config.toml
beta2 = 0.95
max_seq_len = 1024
max_steps = 5224
Below are experts of layer 3 (counted from 0) of a mixture-of-experts language model. Rows are named router (the router's row for the expert), up (a neuron's input weights, with its number), down (a neuron's output weights, with its number) and show model dimensions 0-159. Each number is 500 + 50 x the weight over its row's rms, rounded and kept within 0 to 999. Numbers have three digits each.
Before each expert's rows: "comes before" lists some tokens at least twice as common just after its tokens as in all text; "mostly gets" lists some tokens that are sent to it at least half of the time. This comes from a sample of Wikipedia text that the model never trained on. Tokens count by the router's weight.

# expert 39
comes before: ",", " |", " July", " September", " March", " 202"
mostly gets: " Jan", " Med", " Feb", " Oct", " February", " 22"
router:502543532566538397552444467524508445535548580546481556483555459580487546475477455479492496517448530492498573395569494434560481538534506449565455494546400379488504549521414527483487484513589481528474420416490512515491441456569415522459493487461444418564540414511487509416481507463445468469490469460470495517519501491378584559512452515406516468421475421434467527470500544469572491491366468543539561428492504525471567488550538511434500476492494533484556590570558410574497618523557462
up9:497477432470452543521552498565575505533411540553503510491566412550479582487498473517463456445570556553502580492403545503457530529513528452521487537588457486426445428455575477515435507485523533455526469461576437577477501575516558447491573540601514507485588385537564461517476471522429568546531533485483558505501369534480533456398380479559410412542420531481437495615475523491534533436525524591561479568467511550496452549483490554575487461447499458467521515487500479507473537418431470
down9:542464554554569513585500447507482510500400588487479485493465455561618489374472474500573549605523504537483458516513488501481459452526546516424482551476520471519445299441546412548475410481486556508508472503492447501489458527579469490584449437425519507525451492527492447542552523501595488615399537532475463557470521466525578560563516478528451507597492492516425503397432545455526476509480545549521462513485444533489460544525555540518412530469563602559498479514542530430510518451562526

# expert 25
comes before: " ", "\n", " 1", "-", " 4", " 2"
mostly gets: " /", " Country:", " =", " •", " Team", "==="
router:520513540472496496360480560589455556493575409493562462416504473446479500464359454585577458577519550563481436505561508458501454500458455482502540529597474475567487496469551516471461529426505501464431397546489521549516454397505480478460560504399508443457501591573466535497495513585513546458551579484497520543510528536568478428483530513420544547483458403558479541506443586545512495549397505535511603436518562522530556467477498452430552510469494591468494550433474560446451474550452458
up2:490476514508523385417546612566454465545445437486531500559483543488516579436528498521523476472580546560468507534424525517545485480535513547440511563358512447425429535532545452477571489505497506522543547498537456491463541502502497566466545579475492472491603517436475542390455454517494456470605488490519535440569535501452513467549574461478475496521460549531515559551509616421472537341562523489571456475586410565487456561518503492503489575532561477508552549484484435568550551599432560
down2:548498469520471503487499475482541550538480464545476479484494406488465410511578607496520561545540490553558419530567489565491481475474483488455522480469551457383459440560549528567561431486432545520503551486550426548560451518536422525517509448444538562524467548575541534492505486507545449557398465567498441522472605485403475481402544478466554595485486530560537496543513588501589540463536502485482577479405493508496466499505488453483400487484423625450461521352569559559400465554506544

# expert 12
comes before: "-", "\n", " The", "|", " In", " He"
mostly gets: "\".", "ia.", "ation.", "y.", "es.", "ers."
router:510457558496556449561479546468416401529567416506486476476611495577479428510393463407458430571619561509442498468406544484506534470517447552551578433507572539484446477560488407486540514455517451525557516559430536479571468539530485461423471555426531513510531457426472492427542423555496552469478400439496420490399492457447500357487448531448551494450505470429514504463441477535475474488497498531497515472503574498418524554490529405464481517480577443487571531507442482436520515525444515
up2:509565506511462378480620526515505417460490481411634498605537525565488562460527449533447534478524546445491495489503482517581548423514452421499481491477481466576455584505576463536536601547510584511480508391427473442514518474521472541626535481488512467520551499526490510412406562518466586513549411580529528518583515483469481469463420554469510572396471523470546563579511579501523465483507503491530456517555481462450474581570520467531597508457431511500449517496486510586450460480563450
down2:444479527378527424391514395601539557592581569531489493443524436516436602561404446505570506443482573566523503478508472518500436477550581446519518573565503475473531451558566504525493564438503583483475497440518408521492470470537421466432538436393504458566506543536490456514501551511590526464420494570545399486503570468529444478441498561506484547439513427461501501518456518530488509555454509472483506512513436448509529485411544391380528490450444534467505538433491443466491487471536473

# expert 3
comes before: " |", " and", " of", " in", " (", "\""
mostly gets: "ians", "ones", "ters", "ents", "ants", "ers"
router:445500416526563565516592569493542546455563523488504566455470543549557450449493516467437541440568455523518506494519456518560473389500495547521466475511542551459467576425458480533450556569508510488540440508528385504520444544534485451489504442447560468495567529525451468422501529547533570484511570591480561603382506555587430452373511497480375471551526497412422484471550428494524580558527484405549489502552472459539422550527545546551499481502396461568519471572515480547445485519453536
up9:512525500448466562537534512525506464499480624663476466482575507412511488570437526453464602503551463517444541458469518538522506571498527396534532434541464507487545625497552485462487631496486469429512610489497486454546534480541384451536546495552509557488486562492579472512626442485470467541638548496453506504480464515515541496484418500503467451460437477471445545462496489462511509556542523484484486497572469512442504553548470545551544493488470513597545506447562384579598576532496447
down9:522504492592498522483495540464405421413480542521525411562523482569449456483425563533505465582509498462501523420438472618572572454485516523511511552492470491531552488430531470546438550526496478476547453488508595519534525442485501492517463446479544557537466538507498457474451490395634482352473527455499386500485485453588469495442604558490523481587481552502505496456356481496502558562526520520492583455545436581542507438475409580507462513559517483581522475437438499474531493426529565

# expert 23
comes before: " and", " the", " which", " but", " a", " he"
mostly gets: " and", "er,", " &", "a,", " or", "s,"
router:494549619484571507528549540419543474477515508560490568532513538499541446518491543471539489519502498499522503450496540455567488521529459436459501505546468486477517454550506500523533532412481564455474383561512440549435528534475564529605406464540520574549591519402429494534419476481513552576430469437490401484448519498666446474531444519497484462527417534505420515623565479490511473546608478555467470369496477420549500520459496403464474444467479489435442531507565486468407528561541507
up2:525395489426563437474527545481384479516520414393559490557579494476539561548503452463524478412481499511610478563462545435455486552547518509491563546474523534483611414423537518487514460478447543545574473473462458516435472539487553530466511570477593499490543507412545572490502468498481472544485492547566532521546519389518490520505468477476545453508523606529607439463499543471461475419527590497453556548417426512459604522515508534501504492478485515457489505560418617399453485574460591
down2:501552492503574582484466371509494546485478521480416543558519579496498484484542555455492467533537636494545527442431446442528474456472491535455411513549555488517442449374464552413551453564386560505495513470474566580522490453519546448462518484423476559431535502484457552545540561496520544557494470582480456490413395522589566418515468399503500507434466536503430395520514409585397494515582533431531510504462517416474453502460520465495476494522469503490426512503518410467459519450498534

# expert 28
comes before: " |", "5", "1", "6", "4", "3"
mostly gets: "–0", " (199", "–3", " ty", "–6", "–5"
router:560506460557581482479441500439562451459481479465596489474512441467493501488546488438508545474437538481447565482540513550541484590596473428532437559506537504533486452528475487513587514586539443584419549466475635450550418449491550490489450452452526490552490554473541420507533502495496587433578405525494487406551465489509478571536584547523497548474519558565466502487521551541499440436514578555533534465508581506500515419563530603536543400547551551506599541437458480537479634559441505
up0:497488453441510475525523600513542444463564419415508457556551477521463514417509444544446569446545458483453554497471517519528570519492462515545571561414441492522516535569566495451481497513434524560479538405491446421510459503505491515596586480548577423427476454456553508532547493565417461463544456467466520516537532467515624393348430489524493476470530533550627461565532436507442560505522546516536528547510440491501561511556466485457425423517462422500461521434486497554559621548446512
down0:410517586521566462503518431423512508556476438456466525542558520427462472471476560431476554468508504535536484418462444495484474518533468514546610504560473493497589423562462498565429583536463483450575435555448496583508403578424509498442379575512514502505482474481478626402431489549522408523442470522540459471517474487562538514506467525536540510395463458466525492484435463461530469535466487491498458574436404414516554538542456478406532516550512476507401565581539615500505441540502506

# expert 22
comes before: "ed", "ing", "s", "es", " to", "ed."
mostly gets: " allow", " follow", " help", " represent", " perform", " claim"
router:476484331428547527572496368453550462437455518457411537545481449508555551554529471546485482536481470418460566525591495516571580498495462527484479494398448528507512430542508540509487543403526454529474567521599457436527589562402547548589459484540499493525428528565575549555522527436489465453460478508585563548471550515506458521514565552554502547537570494521532454512441519541470533551544464499520589463535435540546451393476529509535504572520486431531457456448533492446608479538462456
up0:490536523549544462556488514530440533575509499511557544502425554462506554449415568524549551533574511473520559433540559607465524539530465428528482506519434549597417529515552480558450452583485534499417498559476453490399507412440404501562486553569591484453399533525529407523494528519451640507475557422497503497522510446552518502513480538481488455509473474530543637458545416472509546478487431483492530664485599410475533459547500554539464533430489462517553548484504511482532550518471489
down0:502461574518526554530527498510532454488375529460554479587504507419557513483532430494492433501504484387571512501569500592517513533446548403463513520511516540585452588525529476506496490569440522491518609467538433530517459474473410465522482527437637510443455482477503499411508521507484542506475513456432485469499539507502441491534430515404500514537478453474412479416461388515513454518437453428430534600431549414497501405509608450521437522484456493479514466552411441483454484639461453

# expert 29
comes before: "\n", " ", ":", " N", " be", " C"
mostly gets: " by:", "ation:", "s:", " 3:", "er:", "us:"
router:588500551487495556496462601533407600587453522526492452527544547582431507556514497400517566543544572517534421452523543397479489494496472587529549432500459443527490449507522521503547474488435557404513533398446516494433424530533637471481591528507521565462407495542490504471411516574514503554479411469461472554457442471526413458510496558434500566476498454513446491491503578550527538516461469540550467499496464421482554495507517381439483533531498522445495488378580555568504498461452563
up2:479548487556525469546554600493454450474508450445552531552568551456478513533503545577506371483500480443509471427507523555536551449481474533459516628411424524439494456553471511510524609568409538537517523477484494533584505535376466493613496451486539391565534517430598535516493526491450596501491402471513469535513515403553484513514537571419502473510495580490560604465456501544548492434485594429583522476523573566503436551547511484487548416494512557495479475429492489492552531535460523
down2:519419473573538522481556486442494519413495486503516444539499488514555524541585543624452453627483575504463498403462508452511534511421550485462536553430487558494458476679513492499472525436487544511532466439620516511604477441515472543574589479465466508511567502558456421553538549458488567519517471530502530571491632522596475484440454467482539487421474440532596491484411511512472490576532507445539442471527487502512516416529490429532534599452526514570430502443483504531467504503465580

# expert 32
comes before: " the", " a", " to", " by", " in", " his"
mostly gets: " against", " called", " made", " won", " named", " began"
router:495506536511440529455486478547482495460432531391445530476473458605464593608531550556465564485497389456581603501470525473566611393438559492532552528447426482513551552569481538482468561456457492464474523561473517464544558484423567563482459456454512516455414518592480530465467546446546543457561439535526614529465561560452488510528563449552499434494446484531497434505522464584451582591536523545560560527443488499513461443570509526465445538498462420499420425523458477465565466469534469
up0:477434505448445435592527545548392537501516524536546491548508453416564538498584519515438503550494485487447439481547488520497549543462447438613538466591453506465387525487525475377533465480460449583571474452470509493568528511568513506460522547472477513381479527401472508579419471513457427470431453476540493428553490498457588499534368571518565447460496504506593587413506506435498488459479567500445467587497498587413576547466513513559490443511466439543490541499447458513473521467551466
down0:422476550509441449561555484567452505549517524489486511518537491532490537448462534500547537447495548534539521515438447440482627442502518562564569459494555516513435454575453461483434458494418563438540577507588431566488531598374562399430540573499504469585464451514510616475527506420508425526438456492562469557454513495438457491549404565430484458474463476445523448502521397533500556437519495397416477464535548430482525566517496514438491428471442519504511596544499504528520493476592455

# expert 13
comes before: " |", "%", ".", "8", "9", ","
mostly gets: " champion", " centur", " million", "–18", " medal", "–19"
router:535499524498578421541586437514540501566441492465499589396401564525480533482523429488418486420521527473504469469546595517520442498536483548519468556440516504479479469461538534478484408477414471509521490467577540469517515441449470447467529447409435504468472510451578477496452516429477552508548433447515621456422467491466482546553515469459543444505502630545528539408502533446571537468508529460520504594504474567458527564526567549566542421579430419624474396489564526528515507406477529
up2:453532474450452433534505578478537488475521473555512483560495481548504471481580463477496430433554484491599505515385529516358585553512596604450542481444533457484538498502433463429445498490484536501493643554403557459505423501554569538457557576500508524522580485470613533462540453560455577555492482494557440510430504451512536440403505516477472502449453559528438436517474499420489505476466582564523589545407460552542456518460463498470473481484498495496652462470492520469490469463431518
down2:516534535532475528546489448472456511448524488561466506487436486483508505570449494457533465538441564535463522516489456509473670463457557482532481475556526508512418535510388528517502539573470512385486433426479510466497454553452516558538406538547561586532504497535509511554585450487760472486482486614611446492518528465560473522521490461479511512475515403415531487541522495483453492549476469502479476562521485482565512433451523445431573490521518508503543465516463467494589404530595512

# expert 38
comes before: " of", ".", " in", " and", " to", ","
mostly gets: " development", "ility", " government", " production", " million", "anguage"
router:428513504440497499555566441437450486485494482517512539515417552531432457431526485515415471432560431493469496586536527559463428428512614414410461456461480559468489483497449463486559533531383539514459432573523537518505467503459512545443405427454564553465571489495369428496428459463465556481454452513447617461434482514433517520514530527481479506461537464450539449427495472490417563518520487465482473546498438572435487503559528463427520429533440411566404385555530517493495450491452551
up9:482472474505447543461443455463530461471522487611530494494538511568583593570485483465418464524512529517450500530467557509488493491484486401395557537552454468565508602576465545502473463431566455434580450487500562416495514504505423551592544498373488596510497508457459441506522475606462510434556524441490517520533495554475543540500465580448482456599464629560432449426461572448511579533502468527466449448578556567488524560545400508505524508522556508493424547474528484490487591489427551
down9:459564514584558479447498372556472507540489531574556422507442457588595539460471508476531488475533471483520457584501547473461506522542494437565461523502491570500501561515531522502526423541507559508471639512544558504514437526475438517456484485460524488455571561548495446444549574558519569396515502461481494456508478433442401543526429604494493433563473547435459362492469519556470508466416433477517480521455523533508478478491470484422449563545501531584369404444391492431486507509505568

# expert 1
comes before: " |", ",", "ian", "ia", "a", "."
mostly gets: " York", "shire", " France", " Indian", " Japan", " American"
router:415493465537537554494579642489511493481498421495557585445434515471480502441455525469426425473552474496531484491455425464437489499574515544408564539601540545481482569481477546555436486539383496446540471483571413481416448456461443511505554499459439434553559476487455543511477487589515480493404558490388480499525470560511523466469589530590481479525503528481459513466504469418482411534431415434552520461503579549474499481576433487413522462560597555600511511507488492522541440472428486
up9:485499517529534482500527451554505469431440451557384469426493480437575492499460577483453454570471544573579469570507595445515478450532482444450453467512448448501487627484526439491536556550527505525454479485514435510448513492520434567486487449495469456535490480522448391486505518513436496597482521518411513543465442542463475429444446441508433507446460541538522488413444626479564478553559497549560504486494571511516557495468398519415480430436520391511438488505580426584543604445581581
down9:456489568493490499482534418558504528451492477527437420488418541509497473480449470472512567450537637570502392532485573486546462519452470478567481464439529452480501473448506493481448504502497512460593525424504447485521546470552463547460544450478452547489442428634527525480472469528426509605501531542422372486487536523480567425546423537453503569543558429580471534416405483512561564509461412494490463529498480495504499506457525476434517592497573370455539502520444483494624541526600557

# expert 14
comes before: " |", "==", ":", " of", " ==", "s"
mostly gets: "==H", " %", "ography", "istory", " class", " List"
router:473475486492560481553487509544443577520479488512584412496480552514490407407452489529509507534490503476454485537583513422382472543555373581498445461447434432446547518489515523468639452495437554463422483534431535526464585540589440532398584559511513543395541487563564392489455475441483452482477482480400510498530466518526487477508544472462398527538532452477555576540450396422541545452509412521487430486541525505509525566539550524532466501490463528516521477458497482529587524436505578
up2:559445479465508419557569509482555426532551461473439491531500400418479559488549575465416487465540517386547622464507460560458503487484492496507504567476571456511457542596555461514504555521470546580546553420475470526554462454521498445533537454496631462630520474467499493425526549413456608513530492506506502554479490413476494458436547547495429522452485536506419508508453518448462387497522568506524483452461423475443420492524498498458491443430518405528467546589501472515363475465457503
down2:489485454432536547532553523458534499588520547495586567490564502467473460474455466463484497512555521547582449484507425595572397463541559455562503439521516626492465443446581478413432486396528438471564506538496465499539501474451488493519509469426542446527494518454470355464528427462551515481497506580465544516444485511554527521529462494455472579456530464497481518451537533410517585448499424472438534429491455485507557480394463449437540451498645565510573574501482534435450412514588543

# expert 11
comes before: "|", "r", "re", "|---|---|---|---", "ependent", "ording"
mostly gets: "==See", " conf", " ind", " inv", "Th", " opp"
router:520483325475482542492464478504489468517550468551526493558566520469443545510494444451549493505467549508452505499508555519476654575572542530417458570462557547540609530521408519570482570462527453424457456434496574498452547509479444537525573571532519537457538469481604534546590434534471487482509554451436512441481451411522476491490510459467568571435508594460447498559475570413430453484499499529504472500500550522534501487504393524548531499483594439407579564456499421547541566542525526
up2:486485461558537478572575560545554396522498444532602551547549552462544454403486523485485511452555538535517445486470553534523510426560596518462531478452484440514471486570590490462486535464550554511575597473383434498530487517485473600600455563467485467503625516454490512413485531530459523465496391510516473497528545500487475418398453546478474453543437473514446535503455524463541626486557588535505477474518511536404452463467528500421510394528531510502549444479462433478441498521401587
down2:472554527463488536467517488553577517587421462453551441549475504436444440446509452410586545511426540629529399431472518477657509396437494470452453553540487437508515454519513525525488507584545416518536440440430438602461470499454437524530532452466555517505489450470476448470497547453564519474474459512474453437482516436559539438488562596447443475482417505459499492456393490618463532543459552489554521497407479529469552482519512517453508466590449542571502435535456491525433433488513504

# expert 17
comes before: "\n", "==", "The", "-", "===", "In"
mostly gets: "|---|---|", " also==", " 201", "==", " 202", "|---|"
router:524468513535524462527403488532462527487474438417549474478508469461546445524436484483588513463416466441418540580429454458490559543486452566516556438492470453524449422527495421535487433456520400532584548491465537454471528493509521407483482562546527605474530477476559469468512439448484527440522518492595464434411439438390469506621475423528497563449459493546513539545482521618467455514438510397523516527431450522523478447443523476517505539466607543482581448496404506544623523505474438
up2:329437522548536397513579563509560431516492606470524519518518507471495467483536462506389436466499447477585547502502526550462491499573468432448399509510560423451473533446456463523570579443422484449482469538542398537449586468497540512436568462448545380453527482580507456409495502439465500522525459581482618550495469545466478528487502502482521493570526504445488448524514495524514557530510484468525498517502523570587478470526492544557484489515492580591536532541516567524527381442471391
down2:510543532617466476496426504473504527498535506506469441468407584520490492493566489492580407451452532494554526478380564519557559439538534596439469540533484455492562545533612528421518520424507440521534474522454526537480564562479600430623535482508458461494493483503494511477514476473515465592622534532474543524438591478500534539473488435461489489490460506487544521500478481451383368510529572494535514526439486555522486457477558507530418617459456516438483470524408504478415510378487422

# expert 24
comes before: " he", " the", "\n", " The", " was", " is"
mostly gets: " which", " when", " where", " that", " However,", " if"
router:503540541408478476445476616426436485467458467537541464453421533437549468589546479503571461544521496493486476573456481477500530550383446530461423500499455430556494424438438456445543446463526490516469508469539499455554577520490535481473507483435574567463550597497559428452475478459550450522457570546551527491445495482499552583477404465548618453553523564463532487591513447539413535522422485429582585488584503557524520479461435458526480446374542523506500540564437563510492466453425459
up2:525493510456510379461591581584547420480503513485528488553542512463524579445594486465507462462560529463502544570504552476514513442572485549452497535524553488495428582577560455496541503452486579539579506407367416503570469521621478484530576539534530509525471546446563493400529535525489579404557455530550519615517464445503486493562572609462493473504519540498512584499548584553491520478522517480376503442461450567489453500539449495448474439537463521518440532471496526469512469521407556
down2:565522600558599439569534486556405463522517539577524486567464391570499382498498533491516434543456466539557601453511497471410496440487500569440448446445538612533514472485424477486441533524442586503518595512524501494524467420523478454559411506494455470507491485533482510539550498530568567458419477423441520518459436428601447487465469398477521487481496507490498450508532437551492409480528480431577604477520466515464494330495479504446478518532459518492552468497476402521519469494502476

# expert 36
comes before: " the", " 201", " 202", " 199", " a", " 200"
mostly gets: " until", " late", " south", " early", " north", " since"
router:461573515536465483507474499619483499476508543523521588418548526462444508499557505565483546512429436410626521485572423470573365480526492476570537493540533450498476541488491411533413512445475473479444570520443491414528548467506517478485484522465453482460439529483529505445402513424546434493481535520496515427438422468429545503563507468401509597572426438516551443515529441544415559511413452549523505428490508456464551564467403461502472512582525562503438521570488563546589540450556486
up2:498498508483513457545561489523552511486505457546486495552526357534455526429487569393489461498622452498517504492550562514451541538521506557505540428470469470460414492507507544508499568505428498594564538486485443488525553617487382544573574444509514477510597463401517490414457517466457519477463476489443575486454421548423543474498483541432486409480538542456560575431421598542488378459488516426562475495487540534495440518532487521382430461470521453568410477545498470477451490499420529
down2:559488537494445506485453452411475483437515519528522435517415493482507474522514400553571535535474550517459508511520518517625479441526594454528486426418529617549456490429533559494488479545529460484598539480543581466632417442513557441485454434478464473520454549473431482565429449525564473525478483485546463539464522564466514565551483572432504559583611522492522464565518526500494440575521588581494442540496547443587597490563564473511490587430433467491484453486485558427569552460488468

# expert 10
comes before: " the", " a", " his", " an", " its", " her"
mostly gets: " against", " along", " Born:", " during", "ceded", " with"
router:512439535540421544411451466572447585472524488393450457472433423469439521566422565526510512481550420498550545507378527480553549368425462532559528521496473450485456590610453484448477545530508509530510515477492492517459498526433576538435517423439506474466403486549462571473426500574551511504593451494527476503429502530513476540535478492527516513428426470515380445494509466588452571502522496581599565458496459491545479476560457487462538513449379459479436447449551540470441494495520529
up0:466472455489514478407503441498528415560538514501638518504466555491585480489512533453394502468594470530455472504563508528537474516596522531580444467509454528493576546420508521580461476484434510488439444476490522476527527559573478546554442448541529545529543476500534508618447606491463567512515450458500611564519515519422559401505489438466505441495557592592528542466528481440526560471407583435526526538549495473572559571552510527487514386528435491582575484531529513523520581550495416
down0:451506537478473500418484494537520454495486555532461436569501502372567510502523442378413524444528444536465496476519481409484533489525429545583482450504528475454481495534440520498543491428470494526444524493510585445570455497503517476446455525630536483519441491582491532468482502602546456546628410446471522544462467577455514461472514499455566486544456510621500512374517567461523538524427481518594576519518507472491437567512509474436517477432568537632371504450518492538453489517459580